{"activation": "swiglu", "balance_bias": false, "vocab_size": 8192, "parallel_block": true, "lr": 0.00152, "beta1": 0.9, "grad_clip": 2.0, "batch_tokens": [32768, 65536, 131072]}
Below are experts of layer 3 (counted from 0) of a mixture-of-experts language model. Rows are named router (the router's row for the expert), gate (a neuron's input weights, with its number), up (a neuron's input weights, with its number), down (a neuron's output weights, with its number) and show model dimensions 80-159. Each number is 200 + 30 x the weight over its row's rms, rounded and kept within 0 to 999.
Before each expert's rows: a language model's description of what the expert responds to. This comes from a sample of Wikipedia text that the model never trained on.

# expert 11
Common verbs and adjectives after to or un (bring, keep, know, better), suffix pieces (ary, ers, ly), and the word background.
router,213,169,214,150,214,195,224,221,173,243,163,221,138,188,238,201,209,202,246,198,187,201,191,209,257,253,246,267,224,218,206,200,200,166,183,142,208,241,236,159,186,175,169,216,226,202,171,200,221,243,199,223,241,158,243,184,175,206,219,203,202,214,222,218,190,234,228,154,160,164,183,185,158,197,216,189,183,203,223,168
gate0,228,220,197,174,158,231,217,220,231,267,172,231,215,228,244,150,232,233,217,162,211,236,164,243,206,210,172,181,232,191,226,204,189,179,201,221,217,207,241,214,193,223,193,186,169,167,160,193,213,266,206,181,278,198,220,184,203,244,218,194,165,268,158,205,201,248,188,232,167,232,189,248,204,223,217,167,167,239,170,265
up0,211,172,203,218,115,267,172,220,210,196,190,154,171,192,120,206,211,176,212,213,259,188,193,213,191,169,168,177,230,261,193,164,208,238,188,174,181,226,202,185,188,186,157,187,189,185,181,183,229,242,178,187,187,170,224,218,197,219,203,207,181,249,195,182,159,266,215,186,201,211,181,178,188,179,191,134,191,204,132,208
down0,222,198,187,209,224,203,229,211,178,184,269,212,262,172,201,132,141,195,158,182,185,207,231,179,158,176,204,261,151,183,183,203,189,209,224,200,224,222,217,234,207,215,167,200,222,154,204,226,188,207,194,172,244,179,207,195,223,159,184,228,288,187,196,198,217,162,214,151,179,189,244,214,243,177,190,276,207,181,194,194
gate1,189,215,221,194,182,171,163,170,222,233,209,138,187,255,253,212,232,192,234,228,168,176,197,204,200,193,224,203,258,172,188,175,243,185,233,166,193,210,209,210,194,191,184,201,225,217,176,210,162,219,187,222,165,157,225,152,201,186,216,151,234,159,244,141,200,161,192,163,169,160,176,225,159,226,266,154,160,200,225,189
up1,191,185,161,226,162,189,247,236,125,186,183,168,238,234,213,200,182,243,214,194,203,155,156,217,154,240,284,180,269,220,198,192,193,173,180,182,191,225,165,168,204,251,164,226,187,229,195,206,201,188,195,240,169,158,234,185,172,197,184,149,201,171,242,158,179,229,206,167,207,197,163,222,177,218,183,127,152,214,188,154
down1,213,183,218,181,188,226,169,191,195,175,233,200,181,197,256,198,148,165,194,184,185,229,178,252,192,212,172,180,203,242,188,222,175,239,182,239,163,179,208,235,192,217,233,244,179,195,181,148,226,250,241,210,170,213,191,164,137,236,178,253,202,175,155,220,251,199,205,235,166,206,235,176,199,204,229,140,189,198,208,257

# expert 22
Commas in lists and dates, and linking words following, with, by, of, where, whom introducing phrases, such as following his second year.
router,217,200,251,160,234,229,202,198,188,237,137,211,150,208,231,148,273,206,238,211,165,210,209,200,246,254,227,238,218,230,208,195,215,200,186,184,214,218,207,166,183,182,187,213,231,236,191,206,237,206,167,229,243,172,227,221,153,242,225,191,180,217,216,192,214,198,214,157,204,173,126,185,155,215,223,150,208,196,256,163
gate1,265,213,180,231,190,225,234,220,211,171,208,174,168,196,224,204,155,221,226,257,199,207,135,205,186,216,198,211,199,225,202,166,164,242,178,208,236,185,202,210,160,248,189,194,163,213,194,256,198,203,167,187,211,191,276,245,157,224,179,230,187,185,177,142,217,227,221,208,168,163,173,189,150,236,131,176,213,197,174,190
up1,212,176,198,222,213,264,228,199,202,198,167,194,130,220,150,186,201,159,199,242,220,135,196,168,179,167,171,198,171,224,188,192,200,228,224,218,191,178,222,183,190,170,158,202,144,120,178,218,199,198,230,200,211,260,218,152,170,160,187,198,159,150,113,153,175,168,132,214,228,254,182,189,179,203,192,195,203,186,233,178
down1,208,237,209,212,199,160,236,195,205,132,213,181,206,160,232,218,207,165,228,241,213,215,226,188,207,225,176,174,238,226,210,168,175,225,247,138,202,209,226,193,219,231,222,218,156,191,180,191,175,186,222,182,191,273,205,254,177,200,181,190,229,182,182,135,187,199,179,151,210,204,239,210,177,181,144,214,220,190,206,212
gate2,233,207,236,198,263,246,187,187,185,225,158,193,214,208,205,157,207,222,226,206,259,151,205,198,186,239,215,210,220,188,227,262,203,186,214,189,203,208,179,209,197,210,149,218,225,203,188,192,216,218,238,191,217,222,265,236,185,229,216,185,144,143,167,197,202,230,208,185,163,204,230,242,242,252,196,165,142,262,192,191
up2,204,224,202,170,182,178,241,222,175,209,231,180,249,214,190,214,226,164,200,208,205,222,191,174,190,212,183,247,242,159,163,235,217,235,224,163,178,291,178,222,223,182,152,216,226,201,208,251,146,215,219,225,157,180,203,210,211,219,202,182,202,182,112,173,197,215,181,201,188,209,200,210,174,152,207,163,185,231,185,223
down2,267,202,219,268,219,215,228,238,217,251,213,202,184,225,187,185,241,163,214,180,201,194,192,223,260,247,212,248,201,149,220,213,209,125,194,210,164,235,211,188,216,217,199,256,254,202,185,170,154,183,189,222,195,194,158,115,228,205,215,219,163,225,170,194,212,169,224,187,181,259,242,222,180,176,216,232,196,188,185,221

# expert 10
Digits in election and statistics tables, place names after commas like Louisiana, New York, and clause openers When, After, However.
router,209,197,247,171,225,206,212,194,184,245,154,224,169,193,224,180,233,235,238,189,175,200,208,225,244,244,233,239,228,234,210,215,205,180,190,173,202,216,220,137,173,175,198,231,237,232,158,227,232,213,196,216,207,171,232,213,172,211,235,188,206,201,233,218,208,215,230,151,176,176,152,195,159,235,246,171,212,207,249,153
gate1,268,196,250,166,229,210,167,190,157,222,172,206,147,212,254,179,218,201,253,184,159,192,208,234,228,217,226,219,206,237,268,194,220,202,216,176,206,197,219,197,175,211,173,226,201,186,179,187,200,160,178,225,246,176,265,205,182,231,189,205,214,188,188,219,143,202,199,187,200,181,165,191,219,211,215,189,189,220,240,154
up1,230,167,202,124,198,193,206,227,198,206,204,155,243,203,196,224,214,176,238,181,261,156,188,215,167,253,231,201,209,202,193,185,184,265,192,231,253,152,168,198,205,155,192,175,169,259,217,239,221,194,191,153,182,161,240,210,178,189,219,198,183,185,221,214,188,233,199,220,179,266,187,175,177,163,196,252,191,154,190,266
down1,195,187,215,230,173,199,162,205,216,166,193,216,174,241,190,232,201,163,254,206,210,175,224,188,186,200,226,177,209,227,191,203,231,213,231,190,174,213,244,166,213,177,213,222,208,199,169,213,193,214,187,152,174,198,217,241,212,192,144,198,162,222,197,204,210,169,164,171,176,290,204,180,197,177,187,273,176,148,204,218
gate2,233,213,188,202,175,216,174,177,244,254,179,253,140,206,219,201,209,213,216,220,198,191,160,214,223,185,206,224,184,221,230,150,197,166,159,129,210,229,213,165,168,152,157,186,201,234,187,197,184,215,132,231,235,150,172,173,193,189,192,239,199,198,173,229,185,243,187,232,195,222,150,148,257,177,187,180,230,255,191,147
up2,209,239,237,202,167,208,234,196,154,192,183,223,237,184,176,179,210,217,211,195,177,237,229,266,239,158,233,181,215,196,169,200,219,151,189,176,233,205,200,181,207,117,158,176,206,211,163,225,225,202,187,215,163,170,206,201,231,194,224,181,189,187,186,153,232,204,201,221,144,218,214,240,194,178,168,183,234,197,202,198
down2,231,166,198,176,166,175,188,237,251,190,195,186,231,210,192,195,170,227,111,188,194,236,214,261,172,168,169,175,191,232,191,173,205,178,245,159,221,214,183,199,232,182,192,250,162,190,251,206,179,179,206,237,242,204,216,157,194,246,234,197,186,222,161,154,155,212,254,216,160,191,236,198,175,196,213,188,208,197,181,155

# expert 13
Final pieces of words and names (Anim-als, Pow-ter) and mid-year digits, plus words like alone, vote and degree after prepositions.
router,212,189,245,156,214,195,212,199,191,247,139,221,164,197,226,159,249,226,251,196,172,201,204,222,242,246,241,256,216,236,204,201,202,186,194,171,212,223,217,151,178,171,182,231,234,226,161,225,236,218,199,220,229,164,231,203,164,216,223,182,202,210,213,217,210,208,223,160,179,182,149,197,161,225,232,177,198,213,253,156
gate1,201,180,270,144,137,188,204,221,181,223,146,199,197,157,205,178,200,203,200,169,212,178,183,209,215,247,241,242,149,253,161,206,197,219,194,187,245,192,152,163,199,202,145,205,238,244,207,196,229,233,155,195,241,200,189,163,189,173,198,209,218,161,214,194,187,159,193,203,168,163,195,218,182,230,197,213,200,166,188,148
up1,205,189,190,199,168,203,214,207,222,193,203,175,146,214,189,227,194,221,134,289,228,193,198,203,199,205,171,223,265,179,176,130,173,187,151,157,239,211,260,154,205,165,213,204,166,201,214,173,202,158,203,197,202,176,183,198,237,193,193,209,243,287,199,216,229,211,231,218,184,219,197,204,231,175,186,178,211,233,220,205
down1,173,172,213,214,221,226,151,175,194,233,170,169,192,191,168,157,157,258,213,180,181,227,251,256,115,143,240,224,228,156,215,145,225,194,229,224,209,257,205,224,190,250,198,219,176,191,182,195,223,216,197,189,267,176,170,197,189,157,211,163,223,192,237,212,173,158,214,207,214,168,233,188,208,192,229,211,193,217,215,192
gate2,193,196,213,229,218,212,151,212,218,183,210,249,217,217,194,234,243,146,228,173,270,171,177,231,179,201,246,209,161,233,206,204,186,229,231,189,170,122,235,150,208,182,119,246,200,185,186,185,180,208,212,223,191,233,224,173,223,262,234,209,214,205,202,162,179,196,205,164,229,205,209,206,143,192,221,235,216,179,185,190
up2,164,195,242,229,212,235,245,235,167,199,170,205,251,191,196,174,202,222,235,175,213,219,146,209,203,188,210,201,180,152,200,200,200,205,186,247,176,151,219,172,187,203,207,228,214,191,172,200,232,213,177,203,96,221,230,212,196,247,191,213,232,220,191,139,180,199,208,186,167,146,202,232,155,209,264,194,170,191,230,210
down2,180,174,220,189,171,156,149,237,218,219,208,197,217,216,206,212,220,209,185,227,218,188,214,186,168,130,186,169,211,183,214,149,178,203,237,213,180,176,183,237,210,166,184,230,212,161,223,188,235,217,203,194,170,205,238,224,223,162,187,177,148,213,279,127,222,205,233,172,124,148,191,182,196,219,243,235,219,190,145,224

# expert 3
Words and pieces in lists and tables, especially units right after a number (1 day, 1 year), ordinal endings, and times like 16:00.
router,237,183,230,145,211,222,205,193,181,255,180,207,163,207,234,192,237,214,265,219,194,202,196,201,282,230,230,241,206,215,225,176,208,193,166,170,213,226,215,145,186,220,164,211,228,205,162,247,254,221,204,225,242,152,228,218,162,190,232,189,221,231,201,217,186,213,239,172,150,164,167,197,156,220,229,181,212,228,235,171
gate9,257,208,206,175,145,158,187,215,215,203,195,196,210,175,220,206,172,204,281,199,158,203,143,172,247,246,196,157,186,194,159,235,223,230,201,206,219,199,141,167,198,117,216,203,222,161,214,257,271,215,187,213,236,177,295,213,182,132,212,140,181,195,203,196,205,189,225,164,187,178,229,231,165,215,191,208,232,153,192,229
up9,159,219,152,201,253,254,188,169,230,244,205,224,237,222,176,177,215,217,165,265,260,203,200,251,176,206,211,225,160,297,243,187,175,241,191,204,239,221,191,191,220,230,219,161,209,206,171,185,168,201,250,199,217,192,242,181,171,208,214,207,203,209,157,203,206,192,154,137,223,227,198,205,188,195,167,209,219,188,220,234
down9,253,199,210,228,199,241,224,222,183,165,158,192,175,179,141,229,166,179,212,208,214,183,152,220,246,190,217,223,225,151,244,178,171,224,182,140,162,210,266,176,236,203,275,153,232,167,206,168,144,168,190,220,212,233,158,181,207,236,139,265,170,162,209,223,169,213,184,185,178,184,191,191,208,262,151,211,203,232,230,196
gate10,168,218,239,193,169,225,186,223,193,190,179,219,180,203,168,199,181,196,241,180,167,173,232,211,240,274,205,248,196,199,161,230,161,140,197,157,214,178,230,228,216,208,176,201,208,168,218,227,140,284,196,231,205,215,246,229,209,182,229,231,203,212,220,246,189,164,221,201,236,184,195,227,161,165,163,250,169,219,199,198
up10,262,232,214,186,189,211,198,231,231,232,187,201,191,151,207,164,209,218,189,227,229,195,176,192,170,176,201,156,201,227,237,183,219,228,225,244,215,235,220,170,161,209,240,184,171,186,205,187,221,150,197,197,210,243,177,143,228,219,156,189,186,193,168,128,182,181,266,162,167,214,205,178,229,207,212,167,188,239,226,220
down10,200,169,220,218,110,226,262,165,185,178,210,210,189,181,203,235,192,175,164,181,191,216,216,187,230,156,174,164,235,207,189,186,218,182,178,221,227,193,221,213,218,183,184,196,231,197,200,219,227,168,190,169,177,183,222,240,246,188,232,153,191,201,167,181,253,217,179,254,217,155,187,272,209,180,212,147,222,218,169,175

# expert 9
Section heading marks and infobox or table field names like Born, Location, Party, Candidate, plus sentence-initial words after headings.
router,215,195,232,145,233,235,219,208,184,265,161,205,174,216,242,141,258,236,225,238,147,210,214,208,259,270,241,230,222,223,210,206,197,176,191,171,198,216,203,188,188,185,183,230,242,218,164,204,238,196,209,225,230,172,250,201,172,234,202,188,185,210,208,204,217,212,211,158,166,190,149,207,190,230,214,175,184,206,250,177
gate0,223,224,170,180,187,189,220,205,210,197,192,192,253,192,198,141,171,181,253,202,245,199,164,216,217,202,195,230,152,196,241,226,189,222,110,196,151,206,243,209,177,231,199,239,195,251,175,172,216,175,250,189,190,133,230,209,185,244,195,200,192,223,301,199,176,195,248,155,173,210,193,237,170,192,277,216,138,242,188,216
up0,250,173,190,199,211,181,239,174,184,242,217,236,213,209,179,241,253,188,208,220,196,189,212,179,199,127,169,218,219,265,181,198,179,196,256,190,254,232,228,206,198,194,208,210,196,224,230,242,215,224,159,201,272,158,209,180,235,175,212,211,224,163,186,226,217,235,183,221,170,210,242,216,205,170,184,187,259,165,216,216
down0,171,198,168,207,245,214,182,227,183,223,176,204,176,228,200,165,223,183,211,183,174,188,196,236,166,209,220,205,170,210,178,181,200,182,246,196,180,211,155,117,207,168,195,209,238,193,192,268,208,222,194,202,233,238,222,210,239,252,216,192,183,188,162,188,186,188,157,201,205,188,180,171,210,230,215,149,175,141,215,177
gate1,210,178,191,157,222,195,256,151,242,209,217,183,198,210,175,208,219,195,222,188,181,185,121,163,204,204,225,153,236,171,213,222,173,170,168,211,221,237,187,210,234,180,190,162,174,203,205,285,181,167,204,181,244,203,198,237,217,195,230,179,208,195,217,218,197,196,194,207,245,195,228,174,208,196,216,198,237,167,200,221
up1,204,212,187,258,218,280,215,197,242,188,190,160,235,231,166,166,226,235,198,176,144,182,144,209,177,162,222,222,241,116,215,196,215,184,190,157,228,225,227,249,225,227,215,190,183,190,196,246,231,181,191,177,212,196,180,128,210,156,208,239,217,186,192,226,204,207,220,260,206,209,214,179,275,242,206,186,201,171,192,196
down1,172,169,182,230,220,198,168,198,241,186,233,237,248,199,160,187,188,199,197,226,247,263,151,214,187,186,210,139,155,196,183,259,195,169,210,212,208,162,225,163,197,192,169,201,213,175,188,181,212,283,211,180,179,217,204,216,168,160,204,206,128,189,188,199,164,225,144,229,212,181,167,204,208,190,179,244,156,162,196,177

# expert 20
The words and, to, or, but joining phrases, and endings of past participles and adjectives, such as maint(ained), advanced, U-sh(aped).
router,209,200,238,165,216,211,213,199,191,250,149,230,165,195,231,170,239,227,244,190,178,203,200,228,246,247,239,252,223,237,212,202,209,180,186,162,218,230,219,152,180,178,188,228,229,226,163,229,235,228,199,232,219,164,237,209,164,206,227,193,206,205,221,215,206,219,230,162,175,166,157,200,158,227,238,178,200,202,246,161
gate1,158,212,199,209,187,209,219,172,236,173,210,212,182,216,181,212,192,176,181,204,202,187,206,249,190,189,208,242,173,210,229,170,228,214,125,178,204,186,214,184,176,227,222,177,198,186,194,140,225,203,195,219,219,208,191,206,168,232,159,234,231,179,245,223,186,166,187,162,196,132,220,195,140,187,203,254,165,186,174,189
up1,182,197,201,193,164,195,198,147,236,158,217,221,157,198,210,244,196,163,136,197,249,174,178,210,189,202,218,252,169,225,216,153,201,199,116,176,183,211,211,155,181,212,205,157,191,167,161,162,213,189,181,201,235,193,214,190,151,198,187,216,193,197,205,211,209,197,184,197,226,171,207,179,143,174,177,206,214,191,186,234
down1,223,205,219,187,263,252,241,183,176,165,208,183,143,218,198,198,167,193,191,141,172,240,251,230,201,213,163,192,244,197,234,189,119,196,235,204,182,162,198,199,206,223,208,247,187,174,245,206,240,220,237,245,166,231,160,184,188,166,225,188,192,177,208,266,198,224,186,209,281,223,176,246,231,183,165,266,207,193,179,229
gate2,221,192,244,157,218,200,225,238,181,263,168,192,164,193,231,165,229,243,247,227,194,189,245,228,225,250,209,228,217,225,211,241,186,181,173,173,225,208,213,142,167,173,194,218,255,216,170,257,238,194,195,205,229,187,219,241,202,223,218,203,191,207,226,218,175,222,220,155,217,187,175,211,211,205,223,194,203,179,229,129
up2,191,221,228,196,228,196,166,130,191,208,158,217,176,223,192,196,259,141,159,139,152,223,205,199,211,211,191,210,203,187,193,131,181,250,210,212,191,182,232,189,167,225,197,192,170,185,208,181,196,160,180,213,226,245,238,192,199,209,200,200,165,195,192,182,223,205,224,227,139,182,154,208,144,222,236,181,260,220,246,171
down2,153,161,187,219,202,214,154,229,182,151,199,208,215,222,227,162,208,166,221,203,222,152,243,194,181,165,224,212,202,209,217,218,189,230,208,230,164,143,236,225,205,204,190,193,224,196,240,175,249,200,234,198,222,223,213,222,238,188,254,229,147,215,225,210,149,182,221,203,152,159,180,187,255,224,136,197,261,183,185,234

# expert 6
Word-final pieces like -alled, -igious, -ated in so-called, prestigious; dashes, spaces, pipes and digits in tables; Thai script characters.
router,215,203,235,164,216,184,216,195,189,253,141,225,162,191,237,172,257,234,251,207,181,193,211,213,249,248,234,242,212,241,210,203,204,189,195,175,194,223,196,165,169,178,194,242,242,208,177,230,240,200,191,232,234,162,226,192,165,198,236,194,199,217,216,215,200,198,224,167,172,172,152,198,155,220,247,175,197,209,255,167
gate1,186,219,220,187,239,201,242,223,176,158,193,148,175,190,207,209,230,226,176,210,147,240,217,204,223,196,222,220,243,202,167,214,199,223,240,205,153,201,169,243,182,194,220,200,224,209,194,211,177,209,235,255,161,169,178,232,207,214,261,251,239,154,215,191,167,154,185,176,183,219,179,172,210,220,230,194,179,146,249,208
up1,157,150,170,172,183,162,207,200,197,155,185,194,195,256,146,184,229,208,203,251,190,121,231,243,206,163,203,215,226,191,204,206,209,219,188,203,139,186,152,242,161,160,210,159,205,219,163,183,145,232,213,232,194,132,232,210,233,202,235,194,231,174,189,182,205,158,192,182,197,231,184,194,208,210,186,173,230,165,219,220
down1,198,169,175,230,174,206,210,154,139,200,182,246,225,204,196,152,201,172,193,207,192,195,205,214,141,205,230,216,233,224,216,185,188,212,193,249,224,190,199,220,196,244,246,287,191,234,224,227,200,188,200,178,192,211,217,198,173,217,167,208,222,187,212,162,209,180,204,213,174,161,190,156,203,189,240,206,180,188,234,231
gate2,203,190,189,214,185,235,216,190,268,189,204,165,206,182,210,163,182,227,241,220,215,267,214,206,184,196,182,239,219,219,168,238,221,198,197,202,192,204,187,189,160,182,257,222,208,172,229,156,168,171,251,212,205,214,218,228,208,198,178,162,166,216,211,159,195,184,174,185,213,242,179,241,178,191,249,155,135,169,181,203
up2,200,196,199,219,208,204,258,218,224,216,206,135,199,238,212,173,215,217,180,202,185,270,246,202,197,209,230,227,212,190,207,194,183,163,146,224,178,209,176,180,210,154,239,193,273,258,193,181,131,228,226,205,187,191,217,194,186,177,153,189,217,239,248,162,199,175,186,166,169,212,220,234,192,208,244,188,169,165,186,154
down2,222,184,200,212,192,240,226,239,171,177,218,206,186,189,186,182,208,143,207,229,198,207,223,173,224,203,184,236,166,201,233,122,217,234,174,232,215,152,209,217,204,192,177,231,131,211,175,227,192,198,285,184,209,199,169,186,190,192,235,246,147,238,200,216,226,236,130,163,219,168,188,140,262,214,150,219,201,214,194,212

# expert 16
Inner and final pieces of technical or scientific terms such as photosynt(hes)is, potential, exchange, and zeros inside long numbers like 15,000.
router,218,188,243,185,256,207,189,209,195,267,141,244,185,208,224,169,222,260,233,221,184,182,214,214,250,259,243,244,232,237,174,200,209,184,202,172,252,214,212,183,187,144,190,220,210,228,173,237,244,191,220,220,236,172,210,215,176,201,213,188,197,214,225,201,226,205,224,184,191,195,156,208,197,233,231,197,208,208,248,125
gate9,210,208,201,151,255,164,201,251,233,246,210,201,168,235,201,160,192,166,179,232,185,181,183,170,220,189,285,191,178,208,139,167,198,161,193,197,188,227,231,178,251,185,234,251,229,246,232,214,229,252,188,245,191,177,169,218,218,212,177,205,240,212,224,227,208,212,166,138,202,169,190,252,200,204,201,186,200,245,197,224
up9,197,221,192,230,130,256,213,162,168,163,190,216,209,232,184,225,181,165,180,155,216,186,228,242,180,224,171,247,203,261,227,215,185,191,163,172,267,197,193,228,175,227,172,164,218,184,185,148,192,186,218,199,193,179,177,182,191,187,210,206,200,198,170,180,204,215,240,218,206,171,203,167,139,190,179,224,167,170,214,176
down9,199,193,192,227,235,178,193,204,266,246,196,188,178,149,228,146,195,181,191,209,221,230,194,182,257,206,282,195,200,181,206,194,187,170,187,202,174,187,219,202,271,153,204,195,231,224,157,183,219,231,176,147,194,197,237,216,215,196,179,241,219,244,131,205,202,196,198,190,176,193,164,236,174,212,142,190,216,192,171,159
gate10,180,210,265,171,243,221,188,221,234,221,143,195,222,181,228,211,200,189,195,208,224,223,184,307,190,203,236,183,177,204,211,241,181,284,229,195,187,258,214,176,189,197,240,246,256,181,203,233,202,175,175,192,203,202,161,205,203,155,148,215,153,205,204,196,231,172,221,208,217,173,182,227,188,196,192,220,226,227,200,218
up10,222,214,231,195,171,218,143,183,209,207,191,148,227,158,165,222,188,172,184,205,230,186,190,205,165,189,192,230,212,188,139,215,199,278,160,234,151,197,175,191,165,238,255,205,173,202,234,235,218,178,204,206,227,243,157,192,217,176,188,242,176,208,171,215,176,178,242,214,215,222,196,139,252,216,200,218,212,174,200,207
down10,239,196,219,155,240,198,182,115,232,248,180,212,216,196,173,224,211,258,152,179,166,206,188,183,198,168,188,198,272,235,221,188,196,209,197,163,237,163,210,240,227,226,231,177,168,168,253,194,207,184,200,226,266,185,208,164,214,237,199,192,180,192,146,203,218,221,249,248,160,269,143,230,206,211,233,214,188,183,211,208

# expert 4
Nouns and noun starts right after the, a or his in running prose, such as process, group, states, reception(ist), scores(heet).
router,232,207,217,165,199,188,197,199,192,235,143,209,172,210,241,168,251,241,231,173,188,227,191,219,256,242,248,234,217,203,204,210,206,191,196,201,207,204,196,170,177,202,205,229,265,220,155,256,190,207,206,218,188,181,212,183,160,193,225,177,216,204,197,219,197,196,202,164,179,162,163,191,169,214,229,172,193,240,259,175
gate0,153,183,196,179,158,188,207,167,226,286,245,181,182,278,142,180,209,183,245,198,200,208,203,183,264,188,233,211,181,207,208,205,175,176,210,202,224,222,195,184,137,191,195,227,245,208,188,197,172,267,189,216,159,144,215,228,203,157,268,205,185,174,212,201,235,167,206,129,190,210,202,199,144,159,242,193,143,242,195,168
up0,122,175,205,173,192,191,171,174,222,281,239,176,204,279,167,173,179,198,258,195,197,206,205,186,269,177,227,197,208,227,194,203,184,223,195,202,194,233,205,203,131,186,190,229,247,194,234,162,182,258,215,230,191,190,236,227,179,152,240,217,220,163,219,172,212,145,197,135,195,212,184,145,141,178,222,184,149,232,218,189
down0,200,152,185,208,192,215,225,178,238,151,232,199,174,232,161,174,206,191,199,193,183,263,186,198,182,226,228,191,223,243,207,184,180,249,243,163,157,225,194,164,246,222,200,204,136,234,152,199,178,215,214,201,227,216,172,257,181,143,180,210,187,197,213,210,246,218,145,190,228,185,241,201,210,178,137,214,205,179,220,243
gate1,206,202,207,238,210,156,157,228,215,195,213,213,222,163,233,239,245,225,172,182,184,206,179,196,151,223,198,162,155,241,226,198,212,239,244,225,150,179,212,209,157,158,242,206,156,197,213,203,171,230,114,222,162,184,223,206,165,199,172,132,221,169,173,155,172,189,215,208,225,226,209,169,202,191,195,185,193,222,174,162
up1,173,201,168,172,221,272,211,186,210,248,181,161,184,177,201,262,185,180,211,258,175,221,210,164,182,228,185,139,185,169,223,190,237,168,184,194,230,167,179,176,218,198,177,161,222,246,198,213,195,204,174,210,187,195,202,200,194,200,203,210,191,243,180,155,222,250,196,215,185,216,190,170,174,236,156,258,208,160,203,182
down1,149,264,224,196,169,205,256,119,160,161,245,219,240,240,242,238,198,219,228,226,226,205,163,207,222,173,255,205,219,229,190,230,156,223,223,230,195,235,208,277,158,238,278,214,168,200,210,150,143,191,199,202,224,179,218,217,155,170,205,181,179,190,176,214,183,185,166,215,189,180,206,241,175,172,230,218,187,180,187,218

# expert 15
Final pieces of foreign personal and place names, such as -ić, -sson, -burg, Wainw-right, Verst-appen, often in sports tables.
router,227,185,251,170,224,207,195,194,195,241,123,235,171,179,213,136,261,253,238,193,167,196,208,218,236,248,230,246,216,248,202,214,200,202,214,191,221,195,212,184,181,157,183,251,230,229,182,226,234,210,213,226,227,192,229,205,166,237,216,197,197,209,213,196,207,208,228,191,196,191,137,190,172,220,217,171,212,207,242,156
gate0,205,228,232,217,168,214,252,143,191,231,200,246,164,217,194,222,179,210,185,161,193,246,203,260,219,189,201,187,233,287,194,192,216,233,183,253,228,170,205,248,198,193,232,144,150,209,127,168,199,204,199,175,216,205,206,196,171,235,256,250,148,204,190,184,157,176,233,198,268,220,207,211,224,195,242,237,215,177,197,205
up0,174,239,217,218,195,234,183,173,170,196,192,230,190,217,130,227,195,201,190,182,173,217,230,256,226,167,165,216,262,241,237,222,190,220,213,234,229,189,148,222,192,172,242,176,204,186,197,176,220,237,182,228,191,229,176,222,197,244,245,215,147,217,194,188,206,164,199,226,218,195,179,218,226,211,207,194,207,175,215,199
down0,237,196,208,232,137,196,205,245,231,212,208,276,181,210,155,231,163,199,248,182,205,208,214,156,168,173,211,95,213,191,232,192,183,172,142,218,177,217,196,216,228,233,215,199,149,224,182,153,227,235,198,157,212,165,190,118,184,164,231,198,196,178,191,150,194,229,206,216,196,167,267,243,192,199,232,235,180,214,215,184
gate1,207,230,246,173,182,260,193,236,229,213,188,185,195,163,236,192,180,253,191,223,223,211,194,226,239,257,208,170,222,224,185,205,236,222,164,183,181,179,181,185,176,118,185,163,217,212,188,226,243,151,203,220,200,157,192,202,199,209,222,200,189,202,215,188,135,208,219,227,244,188,143,200,180,208,218,184,213,224,192,196
up1,219,144,169,161,207,241,200,215,228,213,209,161,177,203,165,210,190,176,219,184,260,218,209,208,222,136,180,216,234,191,173,233,154,201,244,188,179,223,196,222,245,198,228,203,173,171,188,179,226,173,207,144,226,175,232,186,228,96,191,180,211,157,244,257,195,240,129,256,218,231,246,156,226,209,219,216,220,226,176,207
down1,188,160,198,212,187,223,193,196,217,163,149,185,181,170,220,181,212,173,159,209,234,225,166,154,188,137,217,183,247,227,156,250,235,179,217,198,216,195,192,255,233,181,191,221,160,166,174,174,242,168,190,206,174,223,195,172,227,188,179,210,169,266,228,167,232,223,196,258,215,213,223,177,192,264,219,187,191,222,198,231

# expert 18
Subordinators and prepositions like whether, between, when, though, plus colons, dashes and open parentheses introducing phrases, such as le(verage).
router,226,192,241,138,215,194,239,225,178,250,159,234,166,190,218,186,241,223,248,203,192,201,212,209,236,268,221,241,224,237,186,224,223,159,194,139,191,228,217,150,170,160,180,243,224,218,171,221,224,217,202,208,204,169,222,191,173,196,231,195,216,202,238,219,198,207,228,156,195,186,164,189,164,203,252,192,194,191,235,161
gate1,265,220,214,200,196,152,242,210,208,228,176,187,185,228,191,243,217,218,226,197,207,195,183,223,192,240,215,226,191,183,166,174,197,242,162,218,176,194,170,250,162,189,195,203,167,172,191,198,198,220,202,207,196,159,212,179,192,191,228,136,204,168,215,221,214,240,156,205,276,153,172,213,177,190,203,179,175,217,226,162
up1,181,196,188,206,241,215,213,209,200,233,191,214,204,218,177,195,194,222,239,173,195,198,198,220,212,191,186,230,231,211,210,253,209,172,240,192,212,230,226,159,198,193,199,210,177,241,175,159,169,145,252,200,221,241,195,280,229,225,244,200,196,214,259,217,201,218,202,191,193,244,207,218,168,213,181,308,243,173,165,175
down1,190,166,243,161,241,178,248,223,196,204,208,210,183,246,248,239,216,210,216,227,204,228,227,191,141,207,253,215,194,169,193,156,227,166,214,205,189,192,195,210,172,144,233,195,236,238,226,194,213,204,229,202,242,218,168,233,207,193,191,202,233,154,184,203,249,161,197,243,178,185,211,187,211,155,174,141,185,193,226,219
gate2,232,213,184,180,206,168,217,209,178,181,201,157,190,203,178,242,200,175,194,115,217,206,163,258,154,162,204,245,212,179,180,212,249,199,156,193,239,237,155,165,216,181,190,235,251,257,198,173,147,164,207,218,148,224,233,155,203,181,214,168,264,170,191,178,179,231,185,230,184,223,222,218,182,190,233,190,152,206,214,190
up2,208,269,179,153,211,177,122,174,190,199,179,230,201,253,253,190,239,248,230,247,186,231,189,168,251,227,184,184,207,168,228,218,166,162,226,188,205,208,201,241,170,260,253,173,185,196,242,239,230,216,230,213,195,183,219,206,164,196,170,193,124,207,198,158,257,210,199,144,166,198,191,214,172,214,177,160,249,218,187,169
down2,201,213,199,202,168,216,205,170,163,161,187,234,161,131,172,191,174,189,217,181,206,214,201,213,238,238,168,156,252,177,226,183,223,225,170,178,254,202,191,190,201,204,205,208,234,147,217,217,157,218,181,217,244,164,186,196,187,187,215,174,198,196,160,177,229,166,189,224,175,202,190,232,219,203,247,263,204,215,173,151